Experts of a small language model: width 448, 6492 steps.
Below are experts of layer 5 (counted from 0) of a mixture-of-experts language model. Rows are named gate (a neuron's input weights, with its number), up (a neuron's input weights, with its number) and show model dimensions 0-223. Each number is 128 + 32 x the weight over its row's rms, rounded and kept within 0 to 255.
Before each expert's rows: "mostly gets" lists some tokens that are sent to it at least half of the time. This comes from a sample of Wikipedia text that the model never trained on.

# expert 17
mostly gets: "H", "R", "T", "ck", "bit", "b"
gate0 [157 166  73 170 177 101  99 122 137 117 139 158 165 128 144 152 160 157 113 127 130 144 104 184 122 153 158  94 135 106  62 109 126 137  92 144 158 147  95 132  75 107 124 189 160 171  72 152  73 108 163 156  53 175 179 141  72  62 117  91 158 130 110  79  71 170  66 157  67 139 110 108 153 127 186 130 138  67 134  54  70 136  86 163 153 162 152 101 106 146 131 126 211  85 146 131  96 112  89 123 166 149 163  67 125 144 113 117 124  95 105 141  79  56 138 111 133 122 135 196 105 108 156 169 140 108 106 133  61 140 128 131 111 188 120 117 158 130 130 132 127 152 194 123 122  93 176  59 184 196 107 121 143 186 176 125 136  75  75 120 138 122 118  91 109 184 135  96 132 167 127 134 163 172 139 186  94 137 115 113  99 119 148 141 109  80 134 134 131 124  84 140  87 164 129  98 170 126 129 162 158  97 167 122 125 141 138 110 127 108 120 106 130 120 126 137 231 141 143 113  72 149 116 124]
up0 [110 124  78 178 112 107 117 126  97 170  96 155 152 155 125 166  91 161 143 144 179 150 103 118 117 114 104 120 122  82 117  98 136  96  84  88 127 110  96 114 125 175 122 116  93  98 102 146 110 168 111  56 148 133 145 176 173 169  97  95  64 120 116 114 108 134 128 136  94  97 174 166  78  96 124  79 135 158 116 105 130 138 139  86  99 133 134 112 123 147 160 128 138 221  75  94 107 111  86 137 142 148  87 154  81 181 117 139 121 164  88 144 106 160 119 122 120 124 140  99 114 172 149 132 153 128  77 102  99 131 116 105 101 106 125 124  89  96 199 140  72  65 140 121 151 174  89 143 114 219 140  69 115 104 152 109  90  98 146 152 151 136 138 147 132 124 131 129  95 159 131  96 156  86 138 122  77 135 133 153 124 193 118 157  33 152 149  71 112 107 139 142 157 170  51 176 183 111 160 171 105 138 143 222 195 103 102 100 163 150  76 169 121 103 100 115  88 132  87 166 145  96  61 134]

# expert 3
mostly gets: " A", " S", "E", " P", "S", "A"
gate0 [127 148  87 125 160 132 119 124 116  73 138 122 148 135 133  94 141 140 101  57 159 138 147 152 187 149  91  81  76 121 126 115 122 135  98 129 128 150 126 142 106 149  50 148 108 142  85 115  96 139 155 200 135 158 140 103 105 136  87  82 175 138 129 182 171  95 111 134 153 145  98 159 120 146 160 132 124 117 122  93  77  90 145  84 146 171 131  98 111 135 129 108 123 145 120 137 133 120 166  87 111 141 195 200 120 175 132 168 165 109 144 115  85 148 158 170 149 119  89 218  95 125 170 170 141 135 171 136 130 125 141 111 139 136  74 104 129 124 119 142 102 204 145 128 184 153 133 116 164 147  96 131 162 148 173  78 107  83 110 118 192 194 159 107 100 135 161 130 146  92 108 124 117  60 159 135  99 127  96 111 183 168 122 158 155 162 130 109 102 210  85 117 121  79 124 152 161  92 172 132 173 117 122 124 126 121 106 111 119 123 110  94 107 110 136 143 152 132 148  76 130  89  84 185]
up0 [181  93  88 127 143 127 178 122 128 131 123  99 161 116 160 136 138 130 106 141 203 159 153 158 108 131  89  97  60 143 121 163 145  68 155 128 118 125 133 140 134  85 139 152  59  76  59 123 104 150 119 139  67 132 134  81 118 140  93 133 113 156 149 114 171 102 115  63 178 109  72 138 135 141 129 118  91 132  90 166 122 130 128 143 175 141 127 129 171 153 171 121 161 165 126 157 112 111 140 139 176  39 109 160 146  93 115 169 121 133 151 116  92 134 105 124  82 165  95 126 199 147 137  61 129 132  59 131 107 105 123  87 180  96 103 116 124 108  77 165 137 108 118 119 152 119  96 152  90 130 138  88 123 120 114  82 156  72 118  84  94 154 155 141 161  91  97 114 133 124 119 141 143 207 148 121 112 167 112 103 150 152 189  92  79 191 144  90 137  36 101  94 126 179 115 160  76 140  93 149 121 116 100  97 136 146 118 163 138  74 191 113 188 102 107 188  72 121 153 160 123 124 140 181]

# expert 59
mostly gets: "ko", "za", "ola", "ak", "ik", "go"
gate0 [143  95 113  76 109 171 134 136 108 114 155  80  67 100 139 142 134 120 131 129 150 109 115 166 182 137  96 187 168 146 101  62 144 146 103 124 130 112 200 142  95 169 122 137 158 107 108 177  80 126 137  64 188 156 161 127 156 157 100 150 182 156 100 153 101 194 157  98 119 134 159 128 104  99 119 157 199  77 105 171  68 127 139 130 125 143 158 201 156 139 137 142  85  91 159 102 175 114 143 166 118 154 132 156 106 131 129 104 123  85 128 155 126  49 132  95 124 116  86 101 176 164 130 176 112 128 116 154 132 137 168 110  88 127 151 149 110 154 119  97 140 135 111 103 140 167 145  96 114 129 129 131 166 110 115 160 129 147  90 124 141 121  92 144 118 136 200 168  56  97 126 137 103 127  88 161 129 138 135  82 112  91 115 149 122 141 140 132  82 151 167 158 117  92 117 142 144 134 111  90 125 117 122  99 154 133   2  84 147  97 153 117  75 143 103 135 159  90 133 135 138  95 137 164]
up0 [ 68 130 152 113 129 162 155 120 114 132 144 155 130 127 109 111 142 116 127 121 141 122 115  96 134 170 134 180 164 111  73 110 106 145 136  86 144  99 161 161  86  82 175 158 155  85 133 121 108 135 192  89 203 156 147 107  69 187 162 198 115 137 100 126 112 132 153  97 127 132 134  70 119 167 132 112 134 137  95 164 116 171 163  59 191 151 179 189  86 147 170 122  92 137 114 109  88 176 111 157 178  65 147 143  96 147 167  58  99  76 125 161 180 127 113 123  69 122 128 131 177 117 112 144 107 107 124 144 125 131 101 124 129  88 147 126 133 200 124 167 155  82 135  86 170 102 102  82 141 129 136 134 176 142  45 170 103 166 107 129 107 128 111 140 161 171 130 156  97 130 128 108 128 134 137  82  71 101 114 183  90  61 162 164 139 128 108 106 167  95 196 145 172  78  84  93  99 206 130 146 120 209 158 132 117 145  49  88 157 146 142  38  60 149 129  82  97 146 123 110 124 117 115 109]

# expert 41
mostly gets: " local", " high", " military", " power", " top", " water"
gate0 [114 115 135  77  86 123 126 125 111 140 115  88 145 143  90 160 117 119 157 126  98 119 113 154 141 130 105 135 138 159  72 135 203 120 179  86  77  95 175 150 102 135 158 133 193 130  97  77 118 115  97 148 131 139 100 127  86 202 127 168 171  96 144  50  72 150 139 107 138 123 171 117  87 108 119 114 109 137 146 108 118 113 157 153 143 179 119 169 111 155  98 133 112 179 141 123  92 122 121 132 123 168 108 127 121 116  90  99  89  85 123 106 124 127 154  88 150 136 156 137 103 149 110 127 165 112  70 124 157 167 162 154  97 136 142 114 205  87  99 111  65  84 127  92 169 173 138  98  87 115 108 110 161 112 173 165 148 140 153 129 124  57  74  97 122 175 128  94 196 118 142 149 172 174 109  96 172 147 154 152 131 101 145 104 178 160  85 142 118 100 124 113 126 207 142 220 143 144 113 143 144 168 158 149 121 197 122 142 127  58 106 116 154 127  78 136 113 157 141 178 119 154 113 179]
up0 [ 94 154  91  89 125  94  98  53 135 163  84 116 140 125 127  92 149 119 159 122 116  99 125 106 183  87 123  97 187 137 116 191 126 137 126 152 169 135 139  90 126  71 145  96 124 181 118 176  99 131 126 140 166  75 148 182  73 132 132 112 138 134  79 145  86 138 109 115 122 116 121 135 112 105  89 183 124  94 123  94  85 188 104 133  97 167 144 154  86  88  64 149 125  97 122 185  91 178 159 126 151 107  61 119 109 119 133 142 119 126 108 107 157 110  99 137 118 208 134 114 106 131 106  93 109 143 121 107 112 118 135 154 206 140 161 140 122 141 106 119 139 133  77 113 166 105 173 154  60 164 205 153 170 141 139  81 149 105 159 172  92 105  60 130  68 168 154 124  75  82 180 156 166 165 143 122 155 121 130 158  78 161 104 165 145 114 136 115 179 182 104  97 138 164  90 167 132 164 106 143 108 116  96  98 182 113 123  97  89 154 149 166 157 146  69 157 132 172 129 103 107 176 124 118]

# expert 55
mostly gets: "'", "′", " Mc", " Qui", "’", " Chi"
gate0 [207 190  98 126 128 146 195 138 172 140 148 118 129  97 101 143 111  80 146 111 154  91 119 162 113 158 142 114 168  99 129 137 171 120 179 132 110 189 106 163 165 136 145 117 153 154  94  63 112 140 155 169  95 117 139 155 155 130 149 152 117 137 137  94 103 133  88 169 128 132 114 151 119 133 179  61  72 170 168 157 135 200 162 149  79 122 187 146 152 181 130  68 118 208 155 130 145 202 170 106 119  83 149  99 196  76 156  81 120 105 172 127  83 164 109 152 106 103 166  75 106 125 188 123 170 147 153 112 144 116 184 148 103 204 128 114 105 146 171 107 149 136 107 154  69 114 160 128 161 108 109 125 188 109  93  67 123 125 133 110 162 102 106 116 146  81  88 127 102 124 107 122  19 136 142 131 120 127 120  83 139 183 155 137  81 157 127  66  90 124  88 150 131 117 107 112 135 181 200 125 120 172 100 138 165 123  99 105  93 150 158 146 130 154 104 151 131 136 152 137 123 101 111  86]
up0 [181 163 103 124 136 115 159 144 154  65 155 109 168 127 133  91 133 127 143  83 190 108 172 160 160 127 123 117 126 166 136 102 142 179  88 118 130 100 121 148 122  70  98 224  57 151 104 216 193 141 101 106 175 184  69 137 121 102  50 136 145 127 114 119 154 108 184 147 153 129 196  96 153  97 135 158 140 210 134 139 150  81 124 161 136 137  64 134 110 101 116  45 121 126  90 110 126 114 145 160 178 113 167  72  84 126 138 182 129 143 153 153 169 147 131 171 112 100 125 116 244  95  75 145  88 169 116 162 131 189 111  98 137  76 120 134  79 108 154 102 149 162 152  69 159 138 144 174 162 139 107 188 132 161 115 137 147 144 129 164 129 140 142  94 147 137  79  79 112 154 155 121 145 141 130 117 135 100 157 144 116 116 138 121  98 161 146 170 142  86 140 144  91 125  78 140 133 132 154 155 101  99 163  83 158  96 161 163  84 108 105  65  99 120 112 167 104 138  58 124 151 121 135  77]

# expert 21
mostly gets: "za", "ara", "ley", "ya", "ina", "ik"
gate0 [172  52 143 106 119  89 150 109 131 166 138 137 122 118 157  96 144 137  77  70 120 131 145 153 120 118 188 120 105 116 137 117 153 135 143 154 111  88  57 161 123 163 120 119 137 143 132 141  94 135  86 121  75 175 200 148 140 178 132 168  78 162 147  83 160 132 153 123  98 126 182  98 124 195 168  85 118  98  65 164 141 117 120 122 149 124 127 157 131 116 119  99 119 160  86 106 121 132 143 104 171 134 103  51 131 146 151 116  83  76 148 131 146 187  88 150 158 114 187 130 140 141 108  95  65 140 117 125 110  80 161 167 156 130 112 139 117  92 147  47 132 165  90  90 151 126 163 117  82 140 157 141 105 123 182 145 160 123 157 166 192 152 112  66  67  88 127 121 125 117  98 114 195 191  99 114 100  91 188  70 119 131 106 163 114 166 125  60 114 166 105 106  93 131 114 159 107 141  98 160 158 147 177 132 173 115 113 162  98  98 127 168 155 145  90 167 147 182 110 128 120 105 153 105]
up0 [ 94 129 178 149 102  99 165 137 131 191 151 124 164 134  82 119 134 149 108 146 106 136  94 116 177 109 102 116  59  65 139  77  74 102 176 101 117 176 110  86 105 114 144  50 187 115 150  89 161 139 127 137 148 128  78  77 145 105 162 124  57 179 155 176 131  90 164 139 154 177 147  77  96  79 115  83 130  95  63 122 189 154 142  88  60  55  60 106 141  91 113 134 107 136  84  97 138 117 169  71 125 153 161 145 112 131 146 116 119  87 127 164 142  88 169 182  78  92 141 132 132 151 121 160  62 137 125  86  92 170 112 180 152  56 117 167 143 131 134 105 102  93  83  91 149 130 100 129 130 146 144 117 129 117 128 103 133 134 133 105 109 173 157 164 108 141  84  79 152  97  94 164 197  92 172 191 137 163  91  93 183 121 121 144 118 185 117  64 185  72  97 112 135 130 179 114 152  97 120 134 142 133 191 151  78 134 191  85 117  84 116 114 134 147 134 130 113 117 121 101 145 114 141 212]

# expert 7
mostly gets: "==", "===", "\n", " ==", "---|---|---|---|", " ==="
gate0 [ 57 158 147 149 136 135 151 142  89 163 154 181 108 149 144 157 158  63  89 148 123 143 132 129 122 171 163 124 115 114 166 166  83 127 118 156 158 164  87 125 187  91 179 107 150 119 127 143 133 114 156 117  97 157  88 122 109  76 106 143 121 126 140 147 106 105 108 109 112 169 143  73  32 108 152 123  95 111 123 126 114 140 155 140 131 162 167  91 178 130 107 140 111 182 133 127 169 135 177  66 148  77  71 147 156 179 168 162 126  96 103 108 133 145  97 150 158 120  86 192 194 129 133 152  92 123 149 119 111  87 120 134 145 150 140 122 115 162 155 129 162 133 128 104 136  76 184 147 106 113 145 112  75  93 108 129 153 192 173 122  95 155 138 173 145 150 120 187  89 104 134 119 135  78 120 128 165 104  89 140 181 147 117 134  98 154 145 119 107 119 137 109 112 131 150  58 118 108 173  68 119 145 119  78  82 133 117 101  98 121 117 158 131 122 159 178 166  74 124 102  92 130 156 146]
up0 [183 135 138  99 111 181  89 118  80  33 104 103  96 109 141  94 119 113  99 111 148 159 122  86 118 139 100 182 184 118 144  92 159 124 114 133 170  94 142 138 110 106  58 125 148 125 132  43 117  93 103 142 165  72 150  93 122 141 145 141 163 112 155 129 134 101 118 156 173  97  62 134 114 102  62 132 145 120 102  79 112  91  92  99 119 161  98  45  77 111 157 139 128 108 136 107 125 178  98 137 144 107 140 124  99 154  97 100  87 103 154 107 159 117 150 146 151 162 183  49 161 154 107 101  91 152  88 125 137 145 163 149  76 132 157  99 116 138 177 140 130 149 131  87 127 118  99 141 102 132 121 104 169 175 116 110 122 162 164 162 138 105 105  91 115 147  78  74 182 172 156 111 187  14  80 137 142  95 137  75 151 164 121  82 142 110 122 108 173 110 152  97 136 149 117 230 161 134 185 151 178  83 213 111 114 123 127 166 180 151  85 116 179 100 137 153 106  88 169 160 142  68 123 131]

# expert 22
mostly gets: ".", "==", "\"", "===", ").", " =="
gate0 [142 111  92 115 151 157 210 191 149 137 181 136 153  95 139  70 123 185 121 165 126 203  93 142  95 145 119 173  83 132 147 108  98 112 117 189 107 119 130 185 100  71 115 106 160  79 149 134 161 101 102 142 141 160 146  28  56  88  90 135 163 132 138 144 133 128  92 181  81 146 127  72  92 120 128 136 152 133 137 171 103 191 123  66 112 162 111 125 100  95  72  85 144 104 145 114 168 137 129 143 105  81  97 141 158 104 111  98 150 178 116 152 146  98 108 167 140 120 129 255 133 149 124 150 163 119 173 117 116 158  68  64 114 128 134 167  88 176 125 107 124 107 109 142 142  96 109 118 147 108 146 114 164 153 132 117  92  88 152 106  87 160 112 118 124  90 229 118 139 125 143 116  89 127 125 106 105 106 132 123 124 157 129 207 136 138 136 115  80 136 181 148 124  91  84  78 131 137 144 138 105 132 148 136 120 134 104 103  93 118  89 145 150  84 171 141 170 101 100 133 160  81 206 110]
up0 [168 187 100  56 104 175 110 142  77 130 146 179 164 102 127 113 115  84  95 140 174 102  96  92 169 130  88 128 185 124  55 167 183 108 161  95 130 111  59 100 119  96 112 103 148 138 160 148 195 151 203 137 100 150 150 164 184 185 162 166 159 151  48 179 125 136 146  95  90 119 106 138 162 102 132 158 163  69 116 171 104  95 125 145  71 154 134 134 176 170  77 189 114 109  81  72 123 113 130 133 124  83 108 144  98 125  61 108 135 122 113 112 166 104 125 113 125 132 100 140 131 135 126 136  85 128  82  91 140 151 191 103 169 135 117 124 155  43 147 124 114 140 126  85 154 112  91 153  78 131 145 110 148 148 147 118 126 173 130 119 147  95 136 139  86 163 160 128 113 136 131 152 150 142 138  63 124 122 128  87 172 113 130 130 169 125 111 135 150 151 113 134 140 155 177 173 110 150 107 102  97  95 116 165 118 127  98 113 127 127 133  76 122  71 157 111 110 115 145 126 137  96 116 140]

# expert 58
mostly gets: " had", " has", " have", " an", " with", " a"
gate0 [120 143 129 119 144 123  88  98 171  91 100 167  98  90 181  90 151 138  92  98 159 125 126 160  69 150 119 120 101 146 133 129  24 151 100 103 181 140 127 130 132 145 141 159 127 124 126 154 144 165 130 120 116 138 151 138 130 111 146 169 130 123 127 105 178 114 140 108 135 120 117 160 151 146 126  79 106 133 128 145  99 102 125 181 113 117 118  76 151 209 106 112 153 123 132 146  93 134 153  80  75  90 142 161 124 139 128  65 136  91 104 118  65 129  82 131 122 109 147 100 199 181 140 137 161  48  99 166 122 192 123 149 135 163  98 106 100  86 118 165 167 129 157 119 126 125 119 109  97 141  93  92 167 174 126 181 155 129 167 176 185 170 129 103 170  89 174 172 145 158  87  70 112 113 109  90 129 131 127 157 102  88 126 159 134 168  77 102 128 208  53  77 157  82  81  94  54 138 107 111 153 189 109 116  78 108 146 119  88 140 102 117 123 119 134 181 156 110 126 102 136 130 151 154]
up0 [116 157 116 136 103 141 116 126 142 132 100  94 157 170 131 145 135  54 162 116 155 156 124 160 114  91 118 177 124 214 107 113 156 143  49 110 109 139 153 125 193 133  42 148 121  79 141  64 126 128 101 179 134  94 143 179 152 139  56 118 137 111 181 107 126  97 117 127 142  60 121  93 145 134 116 175  77  81 156  86 103 116 121 186  92 168 168 169  88 114 119  86 122 169  92  97 144 186 118 162 201 114 107 131 128  89 199  86  76  86 132 149  83 135 142 155 102 127 111  84 109 144 120 170 123 158 109 122 150 173  96 102 153  73  98 128 186  72 131 150  69 101 138 108 154 133  96  88 179 112 125 133 146  97 118 121 129 102  90  94 122 153 137 139 104  87 118  84 124 112 113  89 197 167 173 148 124  88  96 149 136 117  95 104 170 106 106  91 111  76 144  90 143 145 100 128 121 104 116  64 142 164 197 150  99 141 140  93 142 111  81  85 122 117  97 167 178 147  67 108 120  88 139 144]

# expert 12
mostly gets: " was", " is", " were", " had", " it", " been"
gate0 [ 99 162 109 121 174 171 160 157 118 153 160 152 152  71 142 132  84  89 121 187  86 114 105 141 151  91 116  84 132 166 133 121  62  60 156  96 120 114 142 120 159 119 167 108 105 138  89 116 110 156 129  95 112 175 140  80 120 150 133 101 159 132 132 118 125 129 153 163 100 132 101 144  92 120 141 150  92 126 144 148 190  69 107 138  96 159 126 101 188 102  96 110 123  56 118 115 155 102 103 133 173 112 165 164 104  78 160 111 170  88 145 144 100 124  75 132 165 131 150 130 158 206  83  87 109  95  98  85 101 112 130  49 139 100 166 190  90 145 168 134 128 117 161 100 118 118  82 102 162 108  73 151 148 125  92 184 112 173 124  98 127  99 140 113  98 154 111 144 125 149 142  70 107 101 150 167 149 142 126 173 146 136 140 112 102 126  79 141 143 170 106  74  90  57 116 192  93 130  82 150 138  92 120 159  58 110 140 138 161 120 125 127 115 126 103  92  81 112 171 156 192 108 121 134]
up0 [171 126 137 159 170 104 119  70  82  84 119 119 153 159 118 120 157 155 106 135 153 167  88 117  88 155 142 122 110 101 142 191 162 169 196 107 182 140 152 120 115 118  90 123  63 119 115  83 132 170 109 108 143 208 116 132 100 126 167 103 172 119 172 111 145 100 136 181 105 158 177 163 139 138 155 130  84 114 102 101 118 131 115 173  92 110 166 139 155 156 142 148 159 135 125  89 166 143 169 109 150 122  97  96 114 106  94 122 110 105 151 125 150 160 124 127  76 135 131 178 171 133 121 145 151  70 125  75 178 114 139 189 169 145  55 129  92  70 141 131 145 145  44 236 120 130 183 114 154  93 181 138 148 118 153  90 143 107  99 142 135 130 105 113 145 141 104 132 154 129 125 115 162  73 120  68  88 130 134 157 128 105 144 140 118 120 120 194 129 121 144 213  76 144 102 109  92 150 110 112  98 112  93 131 125 129 138  70 114 109 162  84 141  88 164 155 180 146  81 151  80 123  93 117]